From a checkpoint of a small mixture-of-experts model trained on Wikipedia.
Size: 9 layers, width 224, vocabulary 14511, 107M parameters.
Experts: 128 SwiGLU neurons an expert, 3 picks a token, a sigmoid router.
Below are experts of layer 6 (counted from 0) of a mixture-of-experts language model. Rows are named router (the router's row for the expert), down (a neuron's output weights, with its number) and show model dimensions 168-223. Each number is 128 + 24 x the weight over its row's rms, rounded and kept within 0 to 255. Numbers have three digits each.
After each expert's rows: a language model's description of what the expert responds to. This comes from a sample of Wikipedia text that the model never trained on.

# expert 6
router:135113142126157130139132154181130122161189101126125126130147106125130170148143152106144134068123126113149096137144119127134129116141121141153142158133158126125116160148
down0:136179088125090129109113139121135188090204127109127140132171117117105166117130161148134178078156123087140128070114125123142082129132131139118152108168121122114106108099
down1:110147067180128145120151120120125120115123124113122132135166118151104094138161086121108135130134146132146120119135109128130086118096166175122138119127123130121142168138
down2:120125139164131118166146104135133117125135118133131143195143176133086127143113123092131182130115129117100096159150170100117149141083148098107108141117101124121123120167
down3:145135094169076097174123076076130105156104119124175111173124115139133054146119125136126121120148134102144134101121119187111120132157140122130135102118158128132108115110
down4:083096136127126112119152184124135166094135098159104125173152106105130117131127116091105198089131062154119143115178150158137130156118106156073110144165140141137143150132
What it handles: Plural noun endings. Plural nouns and plural suffixes ending a noun phrase, such as people, members, teams, -ers, -ions, -ings, plus Bibliography headings.

# expert 0
router:117148092091140100113170113150133117116158141159114099131151130129159130112162090112146101101153096104167143131168147106135085107131166121137117110147143079082142121154
down0:144124107141132103156140130107119128161119072129130135109117116152157175132154185109176127128129147128133165132123143102116082138131166114119150122124113102120132137153
down1:189121181132128129083129128127143144140083145206130157126140111131133106154087127158116129146147097151115133124105106118114145153132102159144087130139109129134101118116
down2:136150146121143142120144170116100095118129105133131150166106158126123130125130141142106130118186149133109103127146126159098134128125131170141132086160144172147132122131
down3:121100112140106132118194128121164099106089189057099156181149148112138145106147135092066115153080121150139129158132117139106115180113110128111181131147142135120111146101
down4:158136123158128130112181132131138177113189176097095134186101138138140123117069121131102145177123129137132132120135130163081084142116156135130162113180139097115143064137
What it handles: Ordinals and nationality adjectives. Ordinal words and suffixes and nationality or national adjectives before nouns, like 19th century, first, second, German, British, National.

# expert 26
router:111135073125152141131157095123118101071144147078166056118146080150097139152131131106144111121119134147151148107163145109111066151155110130126152115118103100153159111138
down0:136124173115130151104084106140138128181145086125060105169156163106128124163164131119082137083116131132123129127172103133137128130170106195126139117137121149131146131146
down1:080155144119123071170122143127127121150142117160130128129153146126125129098139132159138157142163129134119200108167124129127129139121153106110166105124132133142132092166
down2:122153099128176200133133120123160172137118133146099144138137145131160115106139129130135133119123132119123132109139105109127112126161150106124116169123138120138154149159
down3:123122119182156139110133193144121090150129079126132126128191115085128100157163125089148148079133122125131202106137127142128162127127129133109126148148127104100118107118
down4:128072107135146121125129097095151129126107116123155125120135114106144107121115140131159166115137127098130128133119125121143079148173158180153143128131124109139133104119
What it handles: Determiners after prepositions. The word the, other determiners and words like its, entire, surrounding, eastern, mostly after in, of, to, on, from.

# expert 12
router:119145132156101097147093143080124118108134106132097113163133127142096119101107122110111102163127146135072155131149145134122117145106097113137105094123100128147107072162
down0:138128105148133092133121139078149146124107130140117133121131119124138129122128126135150158125120138145117168174154143084072159119094093162174124127122115123124125190130
down1:104088101119103133134133114111114134128096115086075127183204174106125107113172077101130122150151098141132147142121100132118132133085115086178133167128155125130114121181
down2:140129119213127107126153137074130124131105153136123183164150084083123134139145137130134100135128121107124132104154085138145113150078100113162125170154145118127171125132
down3:165119144122137105165118117198121133125128120083092077126100139128126121101108167131100134124176117138125131148158129130100133156137133126078132124148124122153128123129
down4:110089112146135130135102123125117090137100185116135141130161135156114151123117086144124132138097120129144147117156107134120113129114130117127117128149164147148176129161
What it handles: Prepositions after clauses. Prepositions following a verb, adjective or comma, like for, at, with, during, after, between, including set phrases such as for instance, at best.

# expert 20
router:109134129095094147154171114176143132103180122155151134123117083155133129098113108122090125108111152151127155156156148101136128174121129119122136120118125127131125136128
down0:077121139099129103132135143136103165108114152148135153137125125143105104105127133158088094129156130150140108142129130136105119143153123088167145136163122177149129154110
down1:123108101161113152136102126114090105115106127110161149156167119155099103108136131124108088124143141117106144119144096128129141153114130109150133123125127076136114130124
down2:127151113121099112090151111141132125150144141133119168180096081138138140136094144088155135137120158147101114125131140120152075111129123160117137096124102138125105131120
down3:158095140102083130130159127161120127134128197158142096117082139171120138115111117128109118123130099140110123098114133118134164147132107135124108119105114115134103106138
down4:152081108146140142135141085082096171133111109123133096153140181084106127147099123136120129155139109151127126165102126130141128157127128159139165177144135181125121126159
What it handles: Family and person nouns. Kinship and person nouns after his, her or the, like father, wife, daughter, king, plus some word endings such as nick-name.

# expert 25
router:059146072101110160108129093153156079137178107126145102106115146129138127144120119147103114092130124123152129137167117113110101126135161095175129100109140090086132139121
down0:117122079124099126110146151117102132160122114138095143111127139159121145134133127173145128135116122154137133098127147104151084127147125099140142173115085155108073124157
down1:140163122140102146084142152115192156169121143126112122090173123135178110161076083114205086134116125090161143135124129147155129072112178151089120109121116150136127140127
down2:183111131142131129165106148134111129123131122140156164105154136121090057152157127141117071122167092122126123129128089155064105130118150135109160114163121123127127105156
down3:202143145150140121141160138175126124118109125127107106168139108122128134100121140079099140162193118173131203146131165168165098128152116148058124129102118096126118156142
down4:165117113152111131096115123137105133133120152137109134132117097164151108099123077134125035138114130137057129092131115142111089141148128136117128138135076136090127110139
What it handles: Political and sporting adjectives. Adjectives and possessives before institution nouns in politics and sport, such as national team, general election, Republican, local, Toronto's.

# expert 9
router:110132106141133140142157094146146135144195140100142140143086112116141118091124136102105086133129131140108160121124136104128100146128124173141125103152150107129118146183
down0:129131118096146112085121155121108141132116113138110041157139110127171122134152089117135127172094131113176119115126148181139136136122131098159143125119127132130119140135
down1:132122123128117066093096091131121160137201118131119181081137133132181140119124140129131134171165125095127100086145111149129120141130146154140137128127163114131114087168
down2:169118134153152125106159145103152146222112111124103126142134145129147170125144122115127136117096133071145113173136136127091072159052128134137126152133123112129089187141
down3:046140120136084114121117141107157138163152167105118112131084145121159129140146100119126153125146131073128099140118163090081130153175140144097146147160145106121132137110
down4:155128109179144137145136127143099126115111125107140120077163168127109100119096143106110129118118146132111107163126147104120130118114113126140139108124117155133101134173
What it handles: Coordinating joiners in lists. Words like and, commas, with, by, his joining named people or items, often family or cast lists: "he and his mother", starring, alongside, married.

# expert 54
router:128172164151100122175161095138105127111145110144137088113096120083093109112106134090155137153126124138092136135137128091116107122139128118150125126152136067121113191178
down2:116127101135147123104207154120148131126139059129140125145124145132122128126154122118162089146189118119123145149149137119089145174129119109137142129099117124108119118129
down3:123139120079124127126103083147125128134132130070159119146167106101139108114115154126152104105113126097198151152155128132147172128089153100114119126157138114132115116123
down4:146131101161158148145137100152129156124091115147155121116126125123125136120135183137134111092128163116124113128135131124152141152124148161158115122143120135101113147155
down5:114122119194157114136105130159156082103092134161125198127100133111122150093133127127109110149126117133101137097114119113174159114085115155120128120134152116127187120123
down6:078106126113131160153153129146108138096128169081154133175103164102132129152175114129138149131097132155108142136126128109172127100090132090111137106114088149187128106124
What it handles: Main action verbs. Past-tense and base verbs of action or speech after a subject or to, like took, wrote, gave, said, played, scored.

# expert 45
router:114113160124139140103151068155156099125215114130118148188153116164110129128132130161137145035149110120145145169120138105145121138147156103096133102098139105155125126157
down0:097132054138136126146137125130129080121140109143111080096136171118149102126098074145135117090127142137106144104152130138106120143112184122126136127149121145127142159161
down1:168094133161130116124139119111131123126133083106134176142050163120096123130131130128149130149142122119148148113155130076168126121128167157118130127159129118158127196134
down2:115136125113135137121113151127122109050052117142132082131130129091110146112117117108127092119154136133122118064134150132138129125145124123159144137123153119130121124138
down3:169112144134132131175112116079122088126134143110084117127122105118104148131115129121117129094150170131096130160113169126116136156137126149125130143140180127094121123117
down4:131115049106136130134181167197068126128143125126112127123107146122091106148126120138109124114114138123127125143091102127122126150124142103118125133115124126123101101094
What it handles: Closing punctuation marks. Closing quotes, parentheses, brackets and braces ending a term, citation or formula, such as "major", 501(c), (Con), }$.

# expert 19
router:106112116139115111159146112131138157156172181140115124119144140119160157150110104131154122145136113099113113114125139149180145098136136166148110123109131159100090130080
down0:177134120134135135167146157143095100126128130118137118122143130142078132107120105153134118112115126163129148137136103144160121120106135097114115154159119120131145171128
down1:138127133110121170131118122125153107162120141118103172150116159124145099099130134143132125090128185133139142135129128139074063139099120090104086139130100105128135120162
down2:199147126108128130098109135070105119110125131154128145096137141142081134123123113145115147127115095134088125126126099153144135111166088154161139126128121135144124128135
down3:141136128146160124127095125139110153114156131124107128146134138126128142153156131132072126134130174118142116127122128111145128113034103136152103144141112144146109134115
down4:146109091120103132128137133125115135135125139139135167170100140129072120129122113156169120112135134131157128128099101110102146152083172149127092145104062148128092096168
What it handles: Third year digit. The third digit of a four-digit year after 18, 19 or 20, in birth dates and dated lists: 19(8)9, 18(8)7, 20(1)1.

# expert 17
router:060108132089149112087144082166134136135136096120092080068090156101106109109124152155138105121154137101096123122128107123145130155162098138116129152097127137118114162131
down0:137094133127096120162157110148126167113115141144120128109127144105108133156184180134133116116120180136117116151152128093137162098126131120118171135124110090140130121146
down1:152133124119130122125141148105138138109130150120117148128091067140125128118135143102162159125101105134177120058144131153130219110104197127123131137138100178114166135105
down2:174135132155133115138130175141104146129123083101131140148183140116136178141126121126129161127117143131111128143122124145112086115125161128106140080163067137137168127138
down3:165087145128157139140123094145099134151129144134132143112086082160196127099066150135113141128137123183106116051191094133110126176097135128088121127094080137125125133149
down4:129118159105110156086121157136127124151124176170131144128132123141127147112156127144128134116157113112114117156149129137075056137100110131189129115133100088128151130134
What it handles: Surname starts after forenames. First piece of a surname right after a given name, often in tables or credits, such as Mc, Griff-ith, Sm-oltz, L-utz.

# expert 61
router:124139098111156101128114131163141097098128094164158108137145128148124143159114142147092164165165122125107132101168134073177093137131135133143107128144150070099090091159
down2:134132160128109067138112146162156140128076166135118078163143141125175097114121135143120124120105142160099125134127122149150118144137155103084123135132112061127129138130
down3:139117130124120119136142141140124128152059167132071128147128109130150146131131125128138128119129167123108107119117129096126129140134097152137088145142150161149129131122
down4:121132145157099138136110098146132129153139149126126114121136128127130129109168126148157114136167105129138127097126083096105123099167113188163116132128169147081123134128
down5:165151126134133130113157133170121175112075083117139128129127113119142161129126130178085123118118103114156162086181136103159140131050110114138125099122121108123114083117
down6:145134070120142130149129141108150115162128113089150104157141130085117156128104140045108075127146102087149137160129131131132091127125158123131141140128120102114079126074
What it handles: Final year digit. Last digit of years in dates, seasons and elections, such as 201(9), 202(0)-21, 195(7), plus words after them like century, ago.

# expert 22
router:103140120134168183111138147106179157129128158148116115155123159103127124165124138131133123144106161162070112142119140131140126135141161138149127102126117131086119166143
down2:133101126140137116111100100078103119168133149140155102111132137105101171141154125106083152128141094126115114157121151139123118138106143124129163117211121137120103139133
down3:141122065124106067107162095144144150141139127166121124131133101119177167175158152128100119062145120124156126127129150166122121152150134144101113139150154128119151120157
down4:139114120143095128129144128123101117122110145100123135163147074129118163126107136127123119150145164104122112133171135083137131131116124125157132102159133119178136096112
down5:144125120096101128138118134135129106139134077083175129154125131114128127105102040150131060099120130111109105134125119147111136119151059115127131144143145088147114129118
down6:137134105128119096128164133139097132118145135124128096145127119134122131127104115119110086124111142114124115124182120131164135129080122113127142162147146110151099152140
What it handles: Line breaks in tables. Line breaks closing table rows, infobox lines and list items, plus heading equals signs and table separator rows like |---|---|.

# expert 59
router:150107104070119112114138128142119107088162138173110104143146090122156132120141143160128145096152170150082148094123136113132097137161123147123172139117110109100121075126
down2:126099125086158126164120115094122199126143184140142144142147174127099125138131126146139140121111154125128125134125125143101157119129128147102141131128151066126124162146
down3:147143148128102110110124141116107110090112140165162109119128143127109130125100118128127074126135105149089118144126127145162102172149125092131079120163115136139133090097
down4:167120140138081113088135099101174102131155103084085116120071139119107060119147136075104112124167119084120176127168167130093140173152155173127134150128108120129130135203
down5:126146129166114129116130138112124091124130138118128150132124190132127147135120062130111133131122111128120135152131116136123108142146112114133138122117076139160147078174
down6:113085086149109164090103081127096139121128120144137125115132142117131129123128131156135084128161175156149138145113143108129117088149166100133084129134125114111065069143
What it handles: Digits inside coordinates. Individual digits within long numbers, especially decimal geographic coordinates and table statistics, such as 84.474-2-5°W and 9-9,720.

# expert 37
router:126105129123115117142153113162132144096126077136168123138113095140114148122096112171077139110138136127136166118137146089149149125131092119169126133144148107115115111190
down2:121076120132111075135136131126096133129135109169119085134129183162159180122157123123177144142129119158154109123128139102182131119083097122144090128109184115126148118137
down3:095168144132134127099087128129097145133101142100117107119106122175138143087154138139130127099127091140088146141062091134118162125132139125143171103133131109140104104140
down4:119155135077130115137113127136148124121106117179150152117137137114124155127074142153129129134187138105162106110139068121163129136146116127123149085124107109126125173074
down5:081128103121130132090137128171130133109132111111118132143145164126123124129139126132137128138132143130122096140128164082129126184162149096132119155198141113117106122131
down6:128118148101125125106164102128126136114195089125127115117051108139129138121110147193113106132136129104198123137122108107128130132158102083101161167163108145106103122146
What it handles: Final digits of measures. Last digit of numbers in tables and results, such as times, distances and scores: 4:2(2), 32.0(3) m, end years like 127(2), plus unit words.

# expert 43
router:092122113057152108128127117128117116072126142149148131083123129145132154099122108097093073121112116156131129121152153124112125141132150128133116083138158104130131118139
down0:172152123133123110116141129137084138114179157113108129139148140100147131131127161119137180170112117128117121142144105085120125158143133093127089127148122136115131145128
down1:125103112128107120156123108138128129109120145159138092106085111128111200128110130126096149122066168113066113130175119143088134117122130118138094154098112128173167095146
down2:122112200144139130085166124125053136155113149114112128102114190120165071158124129134121112118139132129118129148116085108129144094158131115129111114076112166117127120139
down3:131103094154131111095126114123141170183100134137110132121131101143101122126109123120128104098077136175151138126096134091111126155107128131140165094144143129149129117140
down4:168130156146115129108104078136099128128102090111178124120139117106120125142144115179092128132148162095133143127113093091140148157156103105137120106142066163151130132110
What it handles: Compound place-name starts. First word of multiword place or proper names, such as New (World), South, North, Central (Region), Santa, Two (Sicilies), plus countries in table cells.

# expert 23
router:116100159128143115128164149197170107106115151131102084147125097158096136127157139129134114131144096127119138133141122138146115134140067114095157093101137160135121101140
down2:129151127115124153130111096125117157172123156130149111127162156110136124128127113139166105126080128138114088151101130103128120129063079178127126185125059166123116136125
down3:105125115086137118082154123072135106132138108136161093096133154217065116124133135149088135109149132108134145107115173131108106118102169128116168158116132131168137134138
down4:118058128133129140183110087131152127132094130125134141125092135104132155111127109133128141160132080091165134130140115131101147160160110130115116110154106096126127135160
down5:152111147136103140176084129129126136186073132128134124118148151126168131072177096157171120088139145074153122093145101138119127122096099140157139135150164107155156125151
down6:181145160124133149131095119126122149119181167138132121156132137114125126087114096099101073101122188133136124103135109092083134170118162123066114117157117138125104116127
What it handles: Line breaks after headings. Newline tokens, mostly right after section headings like ==History== or after paragraph ends, plus a few line-opening words such as Meanwhile.

# expert 58
router:103119156109117130101138130118125118090112146125148083111103154121109140124131112139093112146123161112050126117155112136113128153127098086123150156132145114102138127086
down0:115130126139120140144128151123117102128128160132127130120117079124125140133114099124145110147130121110135121040100131194131112091116132156132119078116122154098152117126
down1:146140131135105153104151146162158141097159140156111046108123155184117131130128172130147154130073123120106099128152146128159145111073101101132131103135140103135135096114
down2:152135106084132166173163139136148087130137128127123124106122099119119125128122159144143128159165139104131137124142111143157114137090087126124161130131160124082109139109
down3:114127136121170127137106117140139080104137121130126185169134144152129127146132147135127128144120127102135132118127113082149116165123115135161123058120103134151125146134
down4:130131170116141124106121147126136100152083127090131074100149144152129135117119138101118148109116139160134149133078106125133167123133084104120103147152092128128139093157
What it handles: Capital initials of names. Single capital letters or first pieces starting proper nouns, such as place names, surnames and titles, e.g. C-uttingsville, D-exter, New York.

# expert 10
router:120123112107148132100129101153111120108126151107128059111147145183086122175122153121124129117130116112077108140096121117136070138171110096122117119122154074132130104109
down2:129144190182136130151136117133134131112132103128156127134059131115134158117153134124126074128138120137154182061128085087126153113176135086116162163142135186108104106099
down3:122124125127144153128101127149112165125164154189143108119123113138130116178124129121131092127068147111138074105126128129114118109134155144134118143116127120123130106135
down4:099155133122133161147141096135099122149102110144128089169138126139072109132127102134077116113182119127174093128121130112107095131106150187129119158156115110148131106142
down5:126140153157087135151115067136159109162103129134112089162138138129113133106129126127123138159117122126117172131118125188127113095118117113138137085089157145131135120146
down6:119140141127115128105124123133115097127148109077121101133111093124123123107149104167137173113168172109123093106159150170144115135135124142145143105117165121161113125127
What it handles: Participles after be. Past participles and adjectives right after was, is, be or were, including split pieces, such as known, able, arrested, pleased, punished.

# expert 38
router:127126110095113127136162127125112091155181123123149058181131091180150142086146138149070116153158116121101174160142131113110131154125116102111131128107150142129121119149
down2:125121144116054137133137121117122111129124127104111110129120131086100126132134125119125146157147134130137084127171153187134098076155105140157136108127071119120126152131
down3:147099122172155136101099131127113120141169151104116128140131098133121057123184149190112130113129128111118109138106122153134127120098132130131126175125131146087131135137
down4:162132093107115114127089125142127131159144111121123137139130095104110155126125128123117137144130093162173105131134181117127127103120113123106123056088114126125103145130
down5:126136104134166134158139062124134126092146175134149136164135068143138166118134178115115140104086128122115127136120117090129138061165111156122148137120144126142143146130
down6:130205138128145121105117136162096120122115136120135115144144129113148104140123135141125170131119122073099157152126139158114129129172154121135133123107126140139130127130
What it handles: Digits and non-Latin script. Digits in score and date tables, plus Greek, Arabic, Thai and Sanskrit characters, currency symbols and LaTeX pieces like frac.

# expert 18
router:109099122082097122137171098149137164123119087097152083140120127117127092158127091114122092113076095134067118120137120155152073157087142129146148123103148093132137141131
down0:103123205120147159119118134153137140150123141138132128146180128131155116158127135128110148093115128155128124108148137126090179137123120099119133105141162098093128129099
down1:123144106092127152131136097168129147117112131112153144181135100135134136105138125131129156121108130100123093140125129109120154133126110152152140174140106095131109126122
down2:134149091144106107139136113123119116091125129123134100103128192139094129172140094145110105141181071124148142123092123102131154024122130157140123112109131101128144096109
down3:142129139133165103125121138120122137123109126158110128145147111154139126075130125114122146144129110123129109134139097124127158113145131135059127134119092113118128136069
down4:092089122129126140058130101169126126116121129171134143134132111124175139142117087130098121123145130102129116136128130128132156095133144135156123126144111120142184138135
What it handles: Prefixes and infobox labels. Word-initial prefix pieces and field labels in infobox or list lines, such as inter, ex, post, re, In office, Disestablished, Binomial.

# expert 49
router:114175118115126141117100110152128134122165145098119087108158112143107156102089131160071162153095153149104148120120103128137098135159116096127123139144126128093097132140
down2:139130106129135130107133085091147133106142141159150133139113073118152115136139082114149164081127101135106107097088112124106129135115127114104132129126193127183128139082
down3:122151153125152118099098088121123134092138100142126148113095095126131161172140134152144132079118128149143091108132129121129129169121129120123112119140120162099123132143
down4:120150095142127113114103125162104122124139161116151154101110110106191210134103138116127131134092083092147129165117144130133118122155167124159153152113160168121173223136
down5:126139078105116127057133129130073132132135141123128130136176140137124127125115132135111115143159139152104137119135132137125124108107164132138129125149129172118120113126
down6:147123125130164134119181134119163146122129101123061130153140131118143134129139144119121144129130115132101121135111103149124129149122110136123124107143138128116118138127
What it handles: Leading digits in tables. First digit of numbers inside tables, after spaces, brackets, or + and − signs, such as (3).00%, −2, 10.5, goal differences.

# expert 42
router:131155104107162154092098123176141066094156149162128155090119119109122123123123112095105122101136152158145150095116142130107149138126133147131123102153169132148129143126
down0:148128115116177160102126120125094096099130126104113134133072123142127133167132159136116134127116151152142113133110117116149140136137124107141152150113158119128184132117
down1:118124147157128189114181146113085177100108115086128130122109157153119115099140098139129130141126129064128137116132121131103100162133124122125128118161079079145142106123
down2:171126138137149114102114112056139174108113105169141132150092116143160132123111174135120127137127151122114141102139115125139089141112142100127141118115129152177109079130
down3:155126134142127118139130146138150127112125138148130189131115132143123172142129110192124108159149104158105119110185121111086172168126100156145163133141143125134115117124
down4:105132138134128135175147174125131141130129154127137190121126113115118122126132141170102127127112130144127110119173109085128130144090123147116094052165132116114127135102
What it handles: English given names. Common English first names starting a full name in lists, tables and bios, like John, Robert, William, David, plus initials' periods.

# expert 44
router:104148125076124114149173095133148093094150118120136099093149116150126132104141096100139116093176132120115128127164103100165093128133098134129140141159143125154131148112
down0:127119058122129141105125167116144170156091102107101137155161128111132161132134145163178117126139127137124123144157147144127113166128151130124091176139090165144100143156
down1:104126147124139139188100163133143165142125087105108148120144128159124123084132120100106145151129174149121161145106124160166156133131177129129102135123112099129131112090
down2:020107129117133120135096100109122134141145134118105129133156117097115127128127129125121129137130116180150148121128090144127096126117120172135098133134134111166129171106
down3:105081128116194107128083113133103175113102117128157136118060128117132113140160128148117114142105126126130134147144086109128145146084155117086111122126138124079132140131
down4:122192120116131201104129139106128156124101124128123178145111140117126089112158130130153096150150111146066106085134116125142091141113117100104120130145123117118099129155
What it handles: Institution name words. Words in organization names after National, University or Air, such as Health, Engineering, Research, Security, plus line breaks and compound-word pieces.

# expert 60
router:079127128083131105144149102150114123119103095133134096110084149121144116125134128111112124111155120107080109129181122095121118099177114154130105122116122124145113151140
down0:138128128130131136127125128122191099129083118131099112118119118138156169133066125139104134167161165113167128142121135129120151137142106130115119174133138207120124129157
down1:110121161143126167107124153120130124133128119109128121133150136135128120125122157124136115158130141082085125120139114126132104136130144140196132126155142030125095071188
down2:134118128110103068122129106135115100156127166122118138142146112132028117089109131118134114127130103150123113110122140093131127126142130151136122139164054106143113130102
down3:124099127139135138114110120116110131138139118154101126128114093122133115138129098154152142109117161133128111148140205078088135146145117131132023134122158135123099123139
down4:146083124143152118130153119133124134146139104147103120131129076130126147136106068113141127132103120153135129109131125128128131137124147130138103157118029128119068085109
What it handles: Name-initial syllables. First pieces of foreign personal or proper names, often Arabic, German or Italian, like Al, Sch, Sal, Abd, Ant, Kath.

# expert 40
router:078164134094127105149143083110101137090140143136150120094096097122128154152168140098124143132135116103130125125118106142150138129165107104151113110137150082094124140144
down2:138153133107138090125144143106135134208095071180129128121091132195112135100140133177183153157149137114093100134126084150115130130103133078152142127135126130116106124161
down3:111153107089131136129173113140129146153131143097127118099164163128114176130183117095127128086067107141119130119103133136129094163167117139090123091128135076127142114127
down4:110103109100120121115134119140125214098161119128167103094130132129139148071145192134126160132148140135116102125135163125090130148121169175134103125147140152154148131147
down5:152132093136141094149148141165131118130131127090070133124142156136136130116114149090125130087098123125128132114192130128133127148133158099144128123116133129123120125132
down6:116102130090136123135136193143166113181124107125127097125182148117141154122127129126134115114131091149114131122126109132124115162092121108135121143100124081122094128119
What it handles: Sentence and line ends. Line breaks after a sentence-final period, the periods and closing quotes themselves, and == heading markers, plus leading spaces and numbers inside table cells.

# expert 55
router:081167173126113157166113104101149127079174129138146065142163070113109144111103138120118144143126107101095145121149097075121070146120098088114106128157149062104163108152
down2:099156111117119104108123119114156124125164124137075166128147128109130128138156045134165141140106116097123118139124111168155109127114111121143130158150100179161120130142
down3:106150107187114130142134129116107099133161171158121172130098140144113166141117157122110135110151119096117136120127093133093122112137139140129124190143179122078120144127
down4:120070134142131102157151152128102130064121090148126118155129190149116147131090129113119122092093111180146139140119132111138111123132139149148169150113122119162121073128
down5:155148098157157138112119103095128133143102121157124082119123143111145125118144107153149140190091154106099130132126135099149091129118101133100118138127105094135136123141
down6:137166108128121166088115134129080146110152137099110113139125160127150153123058157069133093114118130122146082137108132123142137138145117144130077111120167142128068139097
What it handles: Verbs and prepositions of action. Action verbs and prepositions introducing an object, such as using, causing, reduce, receive, of, with, through, typically followed by the or a.

# expert 11
router:100160136140110101108160144147149128117101114146094132140119136123093118097155151122113122141134115136119115126139162154155088141158172085126100157128110108128166146126
down0:139132102117148163119072110108126123033139112144134106067083096128123111132140114135125112105095126129141122126117143153171152141106113129132126112140145138141134122074
down1:128133146140167109163154126102099134116038104137131139135119119081160134142126126163167155128121119114130126095108117134170138105062082152149149171128130116098163131122
down2:075130129147134103097130191128136141127104125152124171119108153112128093164145116125135172136085090119111110127121163137131133092168146144099133147083171118144132137126
down3:134130128142080108153079114137124117128119178119101160053132138107134153092130141163130129057179075115131093110074128153127119082125109158133170134128131114114088117123
down4:136174121097156112124135129121142107128167127104146128116186120128137140092148020164124135128133145137097128129125136118120131168122108143137137105096136115126142099085
What it handles: Sentence and heading ends. Sentence-final periods, closing quote-periods, section heading markers like == and ===, and markdown table separator rows.

# expert 35
router:113091141043105108152154097201149109106195098141132089115128085130097167120104144162101128093144153128148120152129145100106119174147155115126131134141128138131113130127
down0:165153142068145120127103062149191134125126127115116125119142143158142167112101123123154144081104172127164128155161140116116105124075140135149128119167135151116155145055
down1:068117134138098171125113099166148156136139143138124144166106139155129162143112135097140129179118104128084147124118139112095118140130133150166136111142083143109150179025
down2:135096117154151107109103125138106134090128137118130117125133101124095128144153109100077113123153156154147170127130126050102122120077116147148141131125124148180134108106
down3:109121116116144126105105129129112152068132159140115112097139125106114132092039149118120133116093115122168112110143118127139128054117104154077091133119136103122087168104
down4:154111115097180118133158120110153120161169124117127128123065141118129119104121126136138143104116165126142101131134147129116072149136135142114108071119113111098136166119
What it handles: Noun phrase endings. The last piece of an object or plural noun phrase before punctuation, such as him, them, father, students, socialism, and final year digits like 1855.

# expert 2
router:134153126072090118129146104153106120113138122143139102149090121129160108095146132120150136125110123137127106133127139092133136143176141110111124137128097112144137132128
down0:135104089151153120129130170163146145120128156126110128103146143195130135126074134077110097110130165132113128112120120095116132101136114113130089107132132130091130132051
down1:184125140120072130138130096117123135154167113142104140166125133128150140141113121146130129097101152110136192089121162106125174133138115135116091179111122126160112129134
down2:139128113111138122140145141124126131153099172099122094127127119130122121128143106127095114112141136123104131129168138108097106130100129080166150113153162091105133135171
down3:109145123151113139097125123104131154140133114126133154117139140145134150129124079071118130126126082088126178135147131135143179110147135108135127122165191132121128166151
down4:128120129131132142151141142087110141134078177145130148137073163165121084061124140112077149139118096111101143097152137167127093140047126136119141128093150121129137124134
What it handles: East Asian name syllables. Syllable pieces inside romanized Japanese, Korean and Chinese names, plus some other foreign names, such as oshi, Shin, heng, Yu.

# expert 33
router:113123143071142146165127142128148113126107152115129104119117138141138117099167118073095145099132086127108130153145102113092139141138149128125165130110174106143125137135
down0:121104120147129082137151143139109122065166128153139100129132116073124163132130123151126143102120153129128146152128139090128180121142146121102115150123163082140175144150
down1:136207111193123124110117136104148112097138112119125076119162144094094102125177111129132116115124109139142096153145087135146098110142190131170145104141139134147135141155
down2:136110133130124103103140151079115121133149063141157097151105127114102106122125114056139073150125132125128158108140148105172087150136128168149111134123106166142136126133
down3:141139131149169125138134131125134108094107119118113076136138130168136162138137151127129116110127134136129167160158140105148113155124148183106127185134126168124188175085
down4:113140155154172134125128104069147110124117112130122127146150101103154147130083115151163114112065183085129134092099165116129197136150095129148093107134145123093151131101
What it handles: Name-opening syllables. Capitalized first syllables of personal or place names split into pieces, such as Ram-os, Tim-og, Kim-ball, Nic-araguan, Is-mail.

# expert 7
router:104137113066091160156138119133106144124136119121098100103158120129135172092151120097124099100114078147127133151171122101145142154160169100144134101123142064123117180095
down0:135103134181156060153129147127156181120132116193129186104141132110124131117100102103116086122121088108135126103131153107140131135152139134119147132120166134131123197131
down1:122159102132184114067118142117150072114103123149128128141104127126129108134101175127099099129105118150114111144100132130126093126118122157132144137125132146133126107156
down2:087181116111034161101147156117113150174127139132128122127132128135137129082120128151150129103129060109121175134101149123110098122124098106172148129133127149117151126125
down3:107154128142122126139141164111122110124106149127149163134112094145076139085105124128166108113101116111114140122111102175144189110168131125133109083168133140118152074110
down4:107119168152131181152187116137128112120130158136131128114080087155100123132135073110118151119162116095124119116122135107134150115135123096115131149140125077120145115144
What it handles: South Asian/Asian name pieces. Word pieces inside Arabic, South Asian, Thai and Chinese names and places, such as Pak(htunkhwa), Ib(n), N(akh)on, Khan, Guang.

# expert 4
router:124104145056160116107115133101128091129185069119094124124101124142103086090111145149107147132091094168149139121152150116145126124162160096145096107165125098164150108143
down0:165126119105117164172113131155132091140130136119172128131116134117128077119137159138090121125129115165131098167130136129112119109184121113126149097137066100152124177106
down1:116183110142123142149111133126112203129116138118127089090168130121135128090153159086146173165141142094106116128106111132130111124100126139075145161132104141149152125150
down2:137128158129161130110178121147115112112155161133105119108129127137132128146125138120146136129135125091109133121141130123113128128166118129149126133116149113162131164089
down3:107130131131162231090125102128148068136126129159141169116135081105126128103123129145141171133101155098117149120112119134134131123122128116129139108198170130115097147100
down4:150113135153124106169116128168124130124155038151129150107104090124126153128136127116063129125118136162160103125158110129143128172154128105110120128105119083128127126121
What it handles: Mid-name vowel pieces. Vowel-heavy word pieces following a capital letter inside proper names, often French or foreign, such as Cô-te, G-ie-bułtów, A-le-ister.

# expert 62
router:090162136126177145169154126153142157166136146109117068160138101133125099158152111111135131117130101133115120158163119136143113113097111149143112170135153120132126127147
down0:113116094077122182140135120124134104145115139103112159100111128111121195137094184147127130101137098130157130138189131141108118128129169134115112107135168124089099085135
down1:094121120158128081125121102151130072133129122133151128108131137143078110116122128100103127145122120048111151129101137096082124125085134078150119093160124125127147127117
down2:114207092126116127108122185135125161128108178143137160129147086139127093125135116140117177138139112109109145145105129113132072145092133163114124124159148135107124107130
down3:132091109119134133115112121108127130199141146104133129158140088142105158087118100142123129109137098104108130128139128153127123136189127089130117121080148131112141135122
down4:128095145146127088114103124117146110127136117133129113140153107174145131104146076142140143142142166111153052134114127170100138152114141137121173150093132115131120116130
What it handles: Latinate word stems. Stems of Latin-derived words before suffixes like -ing, -ed, -ation, such as com, recept, mathemat, prov, in-clud-es.